Weights of a small mixture-of-experts language model, trained from scratch on English Wikipedia.
Size: vocabulary 22239, 56.2M parameters.
Training: 614M tokens, 4688 steps.
Below are experts of layer 7 (counted from 0) of a mixture-of-experts language model. Rows are named router (the router's row for the expert), up (a neuron's input weights, with its number), down (a neuron's output weights, with its number) and show model dimensions 0-95. Each number is 128 + 24 x the weight over its row's rms, rounded and kept within 0 to 255. Numbers have three digits each.
After each expert's rows: a language model's description of what the expert responds to. This comes from a sample of Wikipedia text that the model never trained on.

# expert 15
router:101072129146131158129097110102143109127146112162122139135096144110107136091099137115118152119147116151138096093159106124138145152137106116130134141128094157100133118117099103154115136154122143108134139146100107170092119161180127097100139153130092102145160120149113124126092144132131147126
up0:087098159124123152160162138109147119110116146104131111138178115063153121147125087124166135124151134100109094111173163115148131161180159125111093097123093119103132107114144148099150124123147130143110092107110120137155124116182105107111148145172164077129168142138185116143080146162157149097
down0:169115135118125091103117141159127121121114161141106129124100091170155080142121152146125105174094159126150136123130133122108174134120104078136141148123151111127125153151109118104126127171177135141119188152097131127158123173071125130179137164116134150154087121136155103112189118105156114144
It responds to: Coordinating and, or, &, nor and list commas joining items in a series of names, places or phrases, as in April, and Casey.

# expert 45
router:164130157138105141133163098129137144147162116149180091154160140112154119129118136149116164089145157165127129106133118104113114080131165145176094126092122142126155121143159155122125146127122116126162125103131135134147126112112118149148119142107119135165093113116150088122129136058095141133
up0:132112111104109132130136136143144067096123108162147099123120140131141139124156150083139143150071163117118146105157127108136152159121161095119093084137122115091104132141104137136170142115111110109148097125112115130120143173174147149118133104135140108107144076155130159134127127124149165154
down0:111073177099126117154104087133116153147118099101145116120096148152106093103106143157109106154126124119114130112083105148121161117166155142182134124125124144081145136117152154116153206123161115164138143104138129103143106104128092105086141141173121177113154132086134097123121092157145114139
It responds to: Capitalized head nouns ending proper names of institutions, events and laws, e.g. University, World War, Church, Cup, Act, Museum.

# expert 51
router:141149150120137118095142130180135112168099118155115158124162071136113136131109147119126154184126117116130082131139134142148083181105112120070127136095136137116119107169141144095160132149150141077122080110123086133119115145150106110155116147089144152133068139110129148147148134100119147173
up0:125142126106132143108161150155126097091150131117141136176132150164119142169119123183093139147122105158098117111104109115158087111143149091151096169151135141099078089169101111123176108133134082163143097174131143129168109117151117139117101156156102145150138111103103101144117142137113103120
down0:144092118135125099161147095086142142092108105098133099159105096135154104156135063123127111084114143144094140129124125137129131151117125136122091117077120122165128149129156104109080122143155085105159118126141111133138062100124152144134121131126114126113142145139194069106078095124127137146
It responds to: Possessive determiners his, its, their, her before a noun, plus opening parentheses before converted values in climate tables.

# expert 19
router:104097136137130177133120116146153135156136171149165145128127149144129162142146130186102119121134108136142112134081107146128128156107105101157136121152080136091178126078094078098149109127131138131104098097123117098124172119155120143149159100122140150103175111108126119187131173135143145100
up0:133114162100140112135116099129157153129136123114122130130132151131147141159133134131128147161100151158126100096102143083125107146130112109133148171135115150148111112115123100144141131140101150156115116136118123122121146130134128131142150180139155133119146172116133092145107131098101135092
down0:151117101120175114130131125162118145182118142128141135122079137142097147164161113163130100142126130144171135140135130158157113127108150121133154104078115122100145140112109128149115143148110104113168146141124140081147138114091103080175122134148096157144134111153122115150138103118194106156
It responds to: Verb endings like -ing, -izing, -ed and linkers like including, such as, of, with that introduce a following phrase.

# expert 1
router:088128092103103154149152161103113134141130070144131074129153153130086109109127131132132154123149128111155110132155103138141094114126117102101139120117104145120150128133131131143138151132132124097125137102161082091102097093125118137144086119153105120119136141117122103110105148176137163142
up0:114134129096116142105133138138109120128102136146140093156122168113130129158097186100146136140093092130100148113132099123160105162167164139134119169137111172190117121144129152126084115109108147144095131127115152135128147134118129124147106118149114170102108173125136134163147107108135151168
down0:094096117114117161105133109151107128114153089127094133128094114155119071096110127108110105162101103153133169142135098151145119105129127099132143126150147131077118097112147140076123100103159167151163123107116129099108114140142108120132129111104096131076149112130164168135122196120141157145
It responds to: Mid-word pieces inside non-English personal and place names, especially Slavic, Turkish, Indian, Finnish, such as Karakh-any-an, Telang-ana, Nalch-ik.

# expert 33
router:120114149137110096136094137149140123111149155139180172138149052139116144112127144160159147113145140123110133130122112162142170108142128126126152123100130101102160122129124164126115157199140086121135095135133074161103149101148117145138130102086138135136157113142104135113086187165129152144
up0:084174137144131116122161127128122139094128152133138167159162128122144102134097122133094122127123130102107111120123150127108173136112137146115130100151137116093134055129108119152139145120096059154104152089108134137136145152154147134120159109119171123166136209154103171098154125116107105154
down0:134046127100154109127047162123119111138112103088150109136169129095146127127171161116136133095128146133165098137102141142139138070149105103150119136110140117107114159153121165140104136125127150146162122134139118123061074064130124144140124113118106099110118111138159137142100125096163099111
It responds to: Decimal points, commas, colons, dashes and pipes inside numbers and table cells, especially in results and statistics tables, as in 34.628.

# expert 42
router:102112159076130106113128123124161141089162126127133159111108122122093136101129130102095138123134110125160133132160130155118121173160101138104076111124174125102133139148141164121127185179162118090137123098131091155111174119168142183153120184124092120072173147090131111146103157127140124131
up0:105101143136141091116144113074084160147117129121103126106138114124157128100140072124155102122085118129140152148131165157100157101128147136135109138141131131155132081137134170138114159146111106115100145150151128155133088089140131195170129130089127172125142127122120121125162131126141160117
down0:167152120153099113124136069090162107098075119086110090118111155130098138100139146143081119126161121109124123154172132137148147112168136105120102132112157146130108148101141139129094123148109140148155144111109126164097118160135124117134119124172129144115150152109136136134094153131144156028
It responds to: Raw bytes of Japanese and other non-Latin scripts, middle dots, minus signs, digits and commas inside formulas, tables and transliterations.

# expert 25
router:150144192147112132138162135110128087165126150131137076123122134168108167179120134101111144107137112106095103098128101104117137127165129110173099130141156095144161156132150138085151140097099147149140109116138118106108120127152141165120158137148144145126119065125128127107110108126134132150
up0:142124149139140148126153111144127138149121145115135086117176103101146146118118146153096102083147136138135165086113146127121121110125147161123098112115086125124172140137135136142158134155096112123091098169144145157096110140100145136156123112151134141154152122133100127142142110141117167168
down0:092102149159123157119183146164120152131085172113106133167123136133136161128150142167124100109160129134126121149117147145132161136157085137129111166147159151134116122130143136129109116166103098081130109164150136134096104116114162127133118111078134143134147134131115068150157123113042145130
It responds to: Year numbers and time nouns such as 2007, 2021, season, year, age and month names, usually after the, in or a dash.

# expert 3
router:127120095156135133142162133102138112128106113160119126126084146156113114116154132163162143125122134122119152120127104155088096123084117111145105122071174143141112153145108143114161160111162090118176124154116133112136114099096099146106129109133100120092118127131140098151110149103164163122
up0:110116119135110134115159103164115123136141123090155112145112122169105089140108162182114113133127123129123107137111122139126138138156142144132136118141081097172097149168094109163136120151126108077129107114166135157176085114061093116082123094110113159113079143121103128117127143141124142136
down0:138131142134083137121112158113146127172129095116119125133118149151128173141122122118134132138130124135096137120121099075106138137122114110092100128074112103152092110144107122124103120130121151116131090177136099140131155115100107095116104126128121134141142147128139113141095144133105092127
It responds to: Short letter pieces inside longer words, usually after an opening syllable, such as el-ig-ibility, Pr-ud-hoe, antis-em-itic, cond-ol-ences.

# expert 53
router:132160093147122111146146079123127122132144126148083160111158130114130123120142129151155113137094156096109135150116162132151074154106119132140120097138112126126158100145123137076153090123108116142060125122158129118115142128127121122096146135115128147122100111159103125099139103145074122110
up0:138115130122136118144101095130139162150126142143112123139129123134126128133118108144116131148139111131175093124138210103122128125149120153176094110115162136151152160159126121124102136133138122137096181186128171116103148168153153144130082131079127107172124135157096133071147123153096110128
down0:135110137128141109137141124121147124155161113160138186138123096129119117140102145130118153123168143110079147137148123158123134153120169156157112114138160106102091095117095130121120118157108118140084141160171126149130169102109166160134143170124118124116065079094126115153108130116123110162
It responds to: Line breaks ending table rows or headings, plus header words such as Notes, Preceded, Candidate, Turnout, See also.

# expert 36
router:136102135092105191122143153072142123119134135130150112130127161104132114106131121124136132084160156148128139155169149121111101082176137147154155114146126137097116129108114166128144140105141115129152143098139115103126104094139088135087132165127132110106121113127129140118122145095135179145
up0:117156177159153177104110161135096126134079100113154116116131137118137112148120109129165121103088101147126103156116134115125118147143106127106126174118102116102099158158124120091159129140168100144109106124133142103132140144098181140087119141164108118128135158089115092126073139095109159138
down0:163122145131106123116140120146082143140141132149167131154132154134161113140169136110118114161150146117133120211130134169158069097154128163101100128148168103149128157111140156143120098098175170117103137112143150118099116104163108130145125144127124124127142133117129135149138137130150114114
It responds to: Nouns for a person's role or a group after the, a or his, such as player, father, president, owner, members, company.

# expert 52
router:138129120093150141143134097120103111163106184118126142093115148143070123133101129114127129133129104157159144143121134149136136146133124112202127146140123161120129099115081134126088119116091159140114168103139122076143141085154121152142143157142180107145147149117102123121106106122151114137
up0:092141136127116111108172089138165122161118134128126140147091138093077127076135075174126115156140152144133101145109120127111101146132153115157127182135079176096105121135048128133085173128163122140141112175101155112100149111112118122105124113132140102136121114147108107112150125131106105142
down0:133110171129122110143103123127093127122144108130097128100127139119189140153130121152144108138167140119167108130156109161154160106129166118087129095118110137151120115106155162120102122163120163169138128097132105133169135111115136104169119127150099099136165059114140081156112119098158098111
It responds to: Main action verbs in narratives and biographies, such as took, became, joined, won, resigned, often after a name or he.

# expert 47
router:138100105178151111107125119128108110145136146074116119095084197130130121141105128126127113135136094114104107136132143134169131113125145105138189152121114130091148120096095144107132118114136130146141138115148161093169116112126129136124165142117170165114087134121122163165172130135163123096
up0:158134130156165137095135162162164130125127102130085119124146167151118132159149132132120151107162149148139149118142122095132178157089124124170098156149158121135106160119121141138123072159126170134158125112124124120140148131095104120155132128123120148153085124085111105119167157125098140155
down0:087081137118129139099131103144114135139143159129086134145162129144126152106136156135152166144149152141155129167130124148129136133126114146101112150104159125134123128125097089111112099128104116102082139126129106144119182132121114162136172140116105130181078145113119106138096132127133132144
It responds to: Prepositions and clause-linking words in running prose, often after passive verbs: of, by (founded by), with, after, during, between, when.

# expert 2
router:126074109148154108121150122123138097163133151112115164143116133128077118085148154133109090119112115116119136159100136165108124182061075124134141161095149160122150105154104147098125112154102118151139115073161144084097112134151138136100132082125113104125153118140108130143166128162115123104
up0:148153105145155159095153129113152150117115113121142135122104130122124114151110158148130134175107145170131149166162157132106158200088143128129116178102126117126107124149115112159165118146104131106168172128147141121107152142109134100106148132121130135112079117172146110124142159168078082091
down0:142100196140136101100141144138147118113120109132137172136127089145147164137113129114163145104146066137095102113115121113113148124114119139138123124148101149139116142068087130146134093160104128158094144134098137130103149145097109167125111166132172114121157115161117124128181128139131098134
It responds to: Prepositions like of, to, with, in, on, for, plus light verbs such as took, made, gave; also the dash in medal-table cells.

# expert 32
router:116088097146110142159136122114084152136130135130142083163167108145169117126119139130114148083129109133102122140169112134114096141089147124160070092153138115092183107103132140108157123112127127125148125109122171131126147136164122135143131163156171167125115102108110119144119150136095137109
up0:129161086134123120113155103127155174169147168142134081128100129123150100121146150139155127124129089131140145140163139208118149108134137131118144138146132125151169131124102100138130123116148193093129107128132152132114133143093132122115144140128101098155111105143144151165096166131086119097
down0:116140129139139094142126086150168136085140109092141095082139128132129091104097125097154093145134140135120141121116140152158169108104134137099138144139123130137122084135158132124164128132102121141137098107108109129155147129093091074158110170180119118119104168114120124139135126076078130125
It responds to: Common nouns naming fields, sports or industries, and US place-name parts after the or New, such as music, football, Texas, States.

# expert 27
router:135107110101151116135176151131165128126131106132108160110141129135137133103114144158126117121147160131182109125127111147140100143102114088118181141048123148117145113117089155138164108149109107137157135129124152118097090101125112092141124126104140143125095175145121121153164150167150080127
up0:085150124132176108147175116120144166099150137141116075113167128119135068135120131121117122138110155155163160101096176146162106154160176088122093167126154121105115109160133159108095131106152131086117129075145155116142124154139081162118119130090138112156152134108160121128155127138129144155
down0:154136139114132129127093188118125137122144167109134133161161132126135101101147158114186150134130155138113119132135143116159129135177157127129122132128130123174122142161140088162108139125136146117134108151141092123113116138177107116140146097146104115129127122131152169121128161151092143124
It responds to: Prepositions in, of, at, on, during, mostly right after a noun or verb and before a place, time or topic.

# expert 46
router:116117122118110154133101148082100143106130066129129155123067140142123150145052130112135088147145196156151069125147102102125160173137128133124161107159136134107116146137096105107157163150120126154117115146120104173097128095128122099096115192143134157108124134138126104114118154098133108169
up0:186100127136109150095114130114115137137106160131154115132124125155125188131119122133098087128133107123135134143119154102121142121124129154167103140115103128141128139158123097169135151119149123129150123131116164136125154124153145124077112138093134109123113151150130122059098128175090126131
down0:102136090148152080093145187126090168169115128115072129132134083123106117134119136131143152141158120137103133120137167101143125116117152126083138126073149134131136137140154123103140140115121115118084103146147091116140122146114095119148124130111139107155091135119167154151132133136112133104
It responds to: Commas after names, places and dates, such as San Jose, California or May 7, 2013, plus closing quotes and parentheses.

# expert 58
router:106099128117102103182166095107102143143156074149139116154112106178106120092142109161115128137142104095133159147126128107076111139120092108103097120123145126119124107087097131106141160112149134133145115133175130148136068133128094183130162140138095106108140068159142131124139122116143120123
up0:135162117125112123143115134178128147114123135134138170144146075126142102116153076124113143151104147130140167134092106093098113132126117154111149053141110109144146100136119129143130126097153112157121131154129112094095139127156089100136142179126144123143111103169108095133171145122137172148
down0:105087112088102095119108165115131110149102090090120138134168095149118162087136072116072126145116156121116088114115096169131126104150127145148143133110123115080154133148159120126122120114111164128133112140126136110106118100180118110120118164131130140094118141091122089124129120125175106148
It responds to: Middle and final pieces of non-English personal and place names, mostly Chinese, African or Slavic, such as Osei, Lijiang, Mao.

# expert 21
router:186138113136122094127166087114138100142101132094120150153131126192129130131159172133146158178108174135126132162114128101149109146119160135143115146089130089143105121155145138108101109119165117117132099135183120129137132132146126161139123087114078120129104116124128147126111159100096118151
up0:092157097137153120123125075154089129165113102162109188125158154124172104108129142114149127125115125121110132175132146155106146129174139126161132182118169121117123067144138164113100141126123115137139146123133150132124111130140164095102088144135130170141077185109134119119136141118094138140
down0:121073128118107140172110083105117136138128121150114115102108128154149129129145132088141091157089127117088143092094096129101143130105135155123130135153118149108166115140149124120117128122071148145152075108117141174103101115144179119135167132084123131126148118172152125146122099089172105099
It responds to: Capitalized first words of table headers and infobox labels after a dash or pipe, e.g. Date, Position, Place of birth, Damage costs.

# expert 34
router:125132133110084085169162148088126070126123132132130098127149109123149162122145129104121110128126122110128077094082113158075148086189106184081110095153139128104154187140134121150134140113149122169117124100114124159116105130136133158095157139139130146157108131107120138097134165088133136163
up0:156110119152113136139177125081154136133129121121129153123071120175111145119170093149139121145127089134168157113142110134124135117152112112112144157150149120151139130134139081101182168164123121154108143077124122151147134104132057139150075115137122133137085127090161144135106169148103125119
down0:169132125183130078145148108099096163145108082152112133115082109128122117161178129124115145154111142069106107111153109163136106135139093147127147143078145107121159115141113141191128137131104110140150122160144162151075069157139101123138149133154102144126086143099137186121125093141156118147
It responds to: Day numbers, years, ordinal th in century phrases and place names in dates and locations, such as 19th, 21 June, 1998, Florence.